From a checkpoint of a small mixture-of-experts model trained on Wikipedia.
Size: 11 layers, 9.69M parameters.
Experts: 128 GELU neurons an expert, a softmax router.
Training: a variant of SOAP for the experts, 714M tokens, 5444 steps.
Below are experts of layer 3 (counted from 0) of a mixture-of-experts language model. Rows are named router (the router's row for the expert), up (a neuron's input weights, with its number) and show model dimensions 80-159. Each number is 128 + 32 x the weight over its row's rms, rounded and kept within 0 to 255. Numbers have three digits each.
After each expert's rows: "comes after" lists some tokens at least twice as common just before its tokens as in all text; "gets" lists some tokens that make up at least twice as much of what it gets as of all text. This comes from a sample of Wikipedia text that the model never trained on. Tokens count by the router's weight.

# expert 1
router:090153133120103163136095152137106102165110125093165068136099150115148187145128124154154116170115150057069145158178128202105096150112146148119084114173188177125137163092150146143156126130082066085148097153122115070129107100153111165126119160
up0:151179073126145173123130131127164130163134118112118132102118155066112114127114088112082158104101076110063149167127097097083112126122193116176114179112130141116140152118146124117105143077185129131039117139096169147101143081145117191124119089
up1:157078092046139165147179162142131119129156137113149131174132123121128110115177136173105116121092097121149108128104181148086219117155122136205112117208173103130125175112103127161107134116156138143160074098114110137135092138147089169094130122
up2:115138101073132092051094135137119144124111094148122081133095146136108095130150135114127133146110088177105087141122169101117149161204122155126175176179141107107190132138092179177137155162151101076096066131125075119132112134158066087122173083
up3:141104068100154081055161085101107154101155149159146193104146111097158160137123104209126091071167140121170140113096126169092160066107095132141153084118148150188137088173086169112133168183139164152178116143135143119160101158176097057133140120
up4:125131158177145122129194118130105133170150065170162132107074216112139159156119091077140136143125149173107098094118094101162090129102091135148114092140117148179100128176113062123160094108149143116159122106174093151131124066097117136141087134
up5:126101170117074070098181184160145059139114117129120168134109156147157058166202170175125086102150140103136134071192100104146127166102141109159103102204092177095255112170114124131125130161114120146171110110157150100120078091121203139077129137
up6:223105169175126107112157136148203160172140132097110162143148119132114133135157108153142092138143129156111152135094144149150133172191130053158096184124143199138151208158142126094092119123160174146158164111147098114151174160127165156206114125
up7:152159109116127111159115152138133139174143119144057094134060144108185105130089096176145078131123154118113104125118162123147075112069148125109176139141190128153146034109152128136100124118086115130140132155160162116186115074121128078064193064
up8:123145101114130103081138134156131148113048101141096105167142094112144108084129110173151075158173164134122107057076142091133105131109158151135112106199106116137127136146161148118120084153156133120118141151103178120119078092091170165118159118
up9:099092129156122093136090101112094105092153101171105108174153161075115158100114124128156124098155129158088133095149083154218082110092192077124171143142128188070126135127118193129095083092120127062076163099155108191166161174113108180134138135
up10:105110114114128124106139126060126144135145179127179104164165142131091127143159151144116118174119131194150150169142133117080142142156149091165150109139124125174072143167117091143104118114132108074109169193105149121150126112150045133100145109
comes after: "\n", "  ", " |", "=", " 0", "."
gets: " |", "\n", "|", "\n\n", ":", ";"

# expert 9
router:100200130147173106116115148096135086139145120090144099111131079097169170154132150144109090152138106143130162155102148152078130149140118108164141097162156134066091147146128176091150138190123067138122204087112053091130132107127122192167201146
up0:142141078136151154098173099210106156073189130109133137123140146161110132123143174154114174105173128099129185178202185163123145101181120157131122161128131076158038112132093110132132113180104125124100192181154188123108186129141186109167104116
up1:141147126184164125140185158107155149100156181169207177171173105091107175140112118091164183122161096198104160145142148159124142130166134170137133164209148116173067137110132101166178146116131106136170142161172200167140190088129124125102136190
up2:185091131183143101098106092148099095125136117130074061126156141105140119192173129068099125134139144107137116160152133107120166148170153125136152139130184137102067146154141152162127160074125121121125164086135143135125148133096109154108166155
up3:128115059161163195124189128135106188130113139146158151156173186142123183169186120114141173165151123127109169184152138136167164092121150110187086197139157208174129156163101145142156140142106084148162114145161159119135152153125122145161127138
up4:121090166162091069143103147134174162116079103169122165100110160097100087092135107174157179142095105177084147063122164168155184121119129087177152164163143158169154148138202085080172121144129085121171115186108238138106191132128123128088178152
up5:130112168128174100174080143140108104139153123144141108176156092128152114148181136087148094102140100122108142094172107159095135143129184113105073117104091143069176089111083139108167147192135137082136136126129126089105151139129113141142166169
up6:083141081129128179178153139118122148146121182107116121131103133077086189164180176193117067153151149155162173154102138184112181155200188173130139067087136148175144183151080135154110164158081118129084174123085184085151134101165134119178111073
up7:142176086164145110220124049157093089159135169097117141113105119167155124138135108159137139161138166153090111162151206162152177084169140160092131135132134147165135180168055169152101118189161139145168152107143126152091070094106144197150175134
up8:127124117171116150108148190102154141144147107133099175105114142093115208145115189095142146133115157119066143098109159109159187071138082148127116158116126118185130097155156093147101115156140136123131207098139177120100135146129166178125115163
up9:091108093107160108109164165128066117165067147097147102107102155140153148138169068104180120093071107139148138140148175125185067125115175157138111160119104151092160148111146170162071115151123146175152172152103109120104154116132099136141126102
up10:110136135165119137102102139116126135172119096207130141131141157140150101151149121137122103146106168100186128136081193175136076119080104119147124104153177129190108187077144100171117098175100194095137100102143114126156117118153079138137193143
comes after: "-", " (", " \"", " and", " of", " as"
gets: " a", " (", "  ", " an", " A", " p"

# expert 15
router:169117111109148107067149120086117138092167125129187082155076162138130165140153106065107121167100102108108106148158111111074099067150141103083091108133176167143131166144138139145151126115105153102088148108163142119138139111188142128138104071
up0:183130138132154143128149132075144160145124124109116111114121131138117173065139089142117082138199159168123116126171142106145144152114123115141144139111164165163136081102186197163111159076134202132117149111125123118157114149146192067171108158
up1:119151106114120106113198126125154094185087193149116130163087135192141130135145104114129071133151124115091155104109125163128059064113174110147099134236143126097142131169109091150134137095105113102118120160141177131104108157111098135140108173
up2:149172117142077124078121150150160143156140138096142173091099127138080153104151177104121133136137100075127100136059066172076118087081124118105112160145181115138125124104083087156089143115100059124124149128129167142098172078166161115124202195
up3:097113109128067105152170060166087117166160073137109187099088124092141173149072106123166170138117117184135174125113131093087159147119146099158111150087058162116105107156122188139127169090105065121098141141153119154160211068125109106119088172
up4:168145142161099127171186093139221187134148126153092165085152154146131188162113150152156113164126153130112155125081152192119157153141176181142062076165140131197146162132146125156128156114150180098122172193151164139172137123153126126136097162
up5:178140167119159114119218120103143115103148067137141121079124084056114111140122177109067104141180080089109083163167109125145126128137140146119103102067084161174136162073117152118150139119143124099145138173066113115100103095140067112136126152
up6:136117073128153161079119124162122158106169108135128142093082119136142143138118162110100131143137172151228152151133088087124099124158185110129094174087105166114159147122130133135074106107107115102215149128105153157124176146085083169148068134
up7:139098105087158151106155127096180145160122133081152148141146122106127107099128111085158089118117154119161102113162086111047130113127094129116133130176096154122115105179173123109125128169088119116111118143146066148148092104111145138161187183
up8:176091125103171132141118146191193063180074135161108142084174122126123141190152158157175076140137104109114106202167130099168166135102123162135139158104125123187150150148150112124180102126080139176162153138194135140169150156123126127103105096
up9:174153149141117111082165120126126115127097058114083175116157131072166112194123126123131098165082115149037122128163124123135105098120129136080065159130141160091110090190104143109123115110113171091097161131146133169129129076109099130178131111
up10:147076096127161051151154134116098107113140159191140119092133151140085150140134130089177118139160103099133107164102082121030125091083148124144137107163078146137146108109155126182139125117107136163178098143137182121123139149115149115075111104
comes after: "\n", ".", "\n\n", "  ", "\"", " on"
gets: "|", ".", ",", " |", " that", " In"

# expert 4
router:086132150067118140105166156099119087139138105140100109129087121105125170128065130097152126178147166131114139103135146119143123165066151135167144163143143167085128167148095154199184133122140119083163158108139124101126161140162102132170128128
up0:093111121125131141104134146115141108160146157134113157067055060119091136066076163119148056141120163050154139038196124151126100154117087131101141124125081154046140149132127112143101141130180130130107194113127125075081094103149142150124135112
up1:115151089173091122123124118110187101120124139081142153085150105116173066142102122178163118087121174064154167128078131156119120122074115108138103119201112091092128219122195144126119126069171186149107084087074076110150126136115139175152150153
up2:110130136099133119147059190150109175175135108104082077205117064082151139068144130099111136118219099173121139119112085144140138122132142123097151114150180133124120136164144134121152154161162080104155131145111108114167112131089115185200112125
up3:102202127113109109129156141094101143160119115159095096123147158118125131134128079116120126146129149197137108134106121119158097048084129106085110197148139182098114159117139189118162101121124153035100069160213140127129113126175159130135041160
up4:125111131130209159142145147059078110110117136188162136186113178145145151079088091149107111082110133159104118080113122105132196089148152118077114082075141134186100114152085143182165152132098137124138139100160122124134065126218106138106123116
up5:085098146113127024123157156157113110104119116112168121160122127222150147055130134118103145130134110136126104103102114121133126129159126161120144201118088138166224099144107173130133192178148058139155126148155114109177147134128116146124115167
up6:133112113148121099163124098099128124137119094075148126120113074114110138132131119156108076053178197098176090149134172094119070141081094104144056119176146119097150202136155118112109129108098068107165115141199068145094116071137110158086133047
up7:108119062145146118193142135070123121126154142104177137235079088145126097091193117120166136118114159132151134090153125176104146155159108167167156189100155105108109136197116109146149148142120086151135136174132164113133056163102147102138126166
up8:103145169140104129186167136108122159131178122138130131114118135200127132197133142149100086107153174115147157217164163122119131135192162121158093168130151135137140116163182090136141140109118087112120150126189115161107159125122104168161171105
up9:160136092088132157149128131152118138085121131176141138139134149161116123061166150153116110155130123125198122179088184096175178113144092163141144134121146102137148079184082142194093158122173137094149119132146079121076128134095064102201095155
up10:161096074117186152119198164095127125093143112170159125102160102104145115126134160174096113130139130121177104147095124137114110133177200114142055147102122079157133134131188132189128175127097160128089145169138122077195116134150154117141171067
comes after: " |", ")", "|", " =", ";", "–"
gets: ")", "\n", "\n\n", "\"", " 1", "  "

# expert 14
router:143128193140115126098124132062151137127131121173105096069100158088167124144165165088102089139152137116129142105113129136088065179104077134132094132156141124109144095198169090135177117161132080069105176113125126173128184140185122121192133140
up19:098133116149135116102150148107147153164135161129170157163122110138074147147142136177076113086099095136135047143111146140144099070128148140130097101162166135189166080146144145212168086137144156167130092127164089168129146198137100104150120115
up20:125165133073174129117067137104116175129132118184117174125108128098171126151148093088182107109156096061088109099131152149154156156100180163062174025135109175148170099198124173152157139149115199144128172133174153094091135088126143126181129165
up21:140088133101159128113088136092120144171117060140104081151142086133164126103150148182161146155131106071128110096065129115143157094155213184090117164109176135084124122090127174132132157167123108167096031130100164135118101090134139123138151111
up22:128097142112122100121119168083104122022134126220100072118154135127126137130168130148212130115144119143138119200159219155131119134126166086127178128109101137127131105102100101153118104144103103114116122095146104222136164175048152160132126152
up23:137126119125161098110152123175158141168096105214109142137145105074070117120087123153124181167097116105087123201146122115160107061161166178154136177107204133121089163128186129136114156105107142127157120105121142093182185182124125170155118173
up24:179159112143113181151165181158122083085106096155089079115129062139164148159142143105129171131129119140184160116125164103134109140118190129135158094188131079089088170129133170144085192138139194227085080116153155105144199095182109169115162086
up25:159131135127098094139131179092118097164153131185114117104101102129094187109082156130131145136049177173086124093139123122167181086049100144121109131093137149177181123172128171173116120110174064115135156107203108149151168208075122113176086121
up26:078139090177130127145105165185114125142102132169128132095114092112123144153225114168110128169123111126094098094131102146145168143137159078176140074157125134128185073194148101112141137122142161156158131112089136176143126141196092159095111168
up27:149117131104140086131170127083105162107136142147137154129165169179106140156111088160101152145109108092097152190122167155155172157155112145127147140149202167131158161132153161133143097103184122147088155144107180159097168137088179186084162158
up28:119177163109076103144138157087088135197144121153110142092098107146186153085202133111162172156135169098116073139169150117172168129160129163148123047152157069169119140138076113111129142110096162172167149155125156137083146109121127221137155093
up29:121111131105172078153135141131183107176146141073132160151132143142156150145149119135135092163070153165088101162162139149109111089141104188099142142105176104111131076114149162155086147087182089198148148082160145136115114091120142121153123081
comes after: ",", "'", " and", " he", " it", " which"
gets: " was", "s", " to", " is", " and", " he"

# expert 2
router:165164138130158118126134151130119136148105112126163112103124116128123142147112079089109098209169169108103132095145140138151122122142116126213119100144133156081151161158140166146163103096077139069107184104163112106064114138165113157234158166
up19:146131159136086148086104117081136097197090106182160096061169078146139140119172135194178111168184158103158103079145103119133126080113169140082110115105177141140129158141166134173175139119118145111135109166142147107121102100172187086134111101
up20:209145084095165091104076131128103153152119162188198132108084106137122110126103157151109170090119164099179147081163147137121171159129142142127106116185101171111180125146119143144099164176148196188118093086207097073118162143136150177169150130
up21:177094166113140153120118098140120102064158087107201153154103163186170109106163081092168149108162192162146143133068134168109108152140114121134112104105138150099178105146163131171086166083121140193088096108139166146122098130101092117083111137
up22:116124139096140134109148187063126168166140089156152111087185101181084147122110149095026108123167101133085157086179161106127174070097119113116106164151182143126135146080122106128124147083094151102136135132180099140093143120188113123118191140
up23:132173142149144135124167158103163122132137154151107133128165199048140175160142159115131130092127142130152095087135093165128133136150175099145098102140148150154123174170134117142127129148155185160196086143161196129211145139092123108184053152
up24:106115171099099143152169130131183133130083077176124059157119180148115122164112123130132069091120146186042087176140100116143154149115135187098125159088118140158177168143162101156097103093126100138137215141146184142134171126152127138143160168
up25:147130146157094154155131150148141194123119128111128147108082141130155144168136091109144196097135152124161186124125116142131093143142197144117146125148186124198103135170138126100183127155137083194119169128136156143172124214156174136110141189
up26:119152166142133082133095119146107138130108108120131095140114175133160102123070137116099168203140118135102156120189177159104090139097126144103146147092130142149105121108144082137118139124097123148176154184129189100129078155142117144100092108
up27:116165151148145196104155163101133143147099110146142150134080098169119132066083131163165116092142187166188137109144138110073141099215086145115096107130099134109139155091104154143071143126136184088155135182179047113085139169126169144158149085
up28:135181134124084155107188122142107094187125124150116151073102153149089152132114144160131104106092087159107128130132106139138158128102106105093140165128104141133148194123171083114153134196139115143170087103184087132137096143255119194112100130
up29:091088114106142125081063108078119132114110084143115134149098189179127133122140106137053134140084106169143120146133128106136107143114096108148095104151173111099114094154132097112178132099109063152151118112136120124191105130066096092201103075
comes after: " |", " (", "–", ".", ";", ":"
gets: " 0", " 1", "0", "1", "2", "%"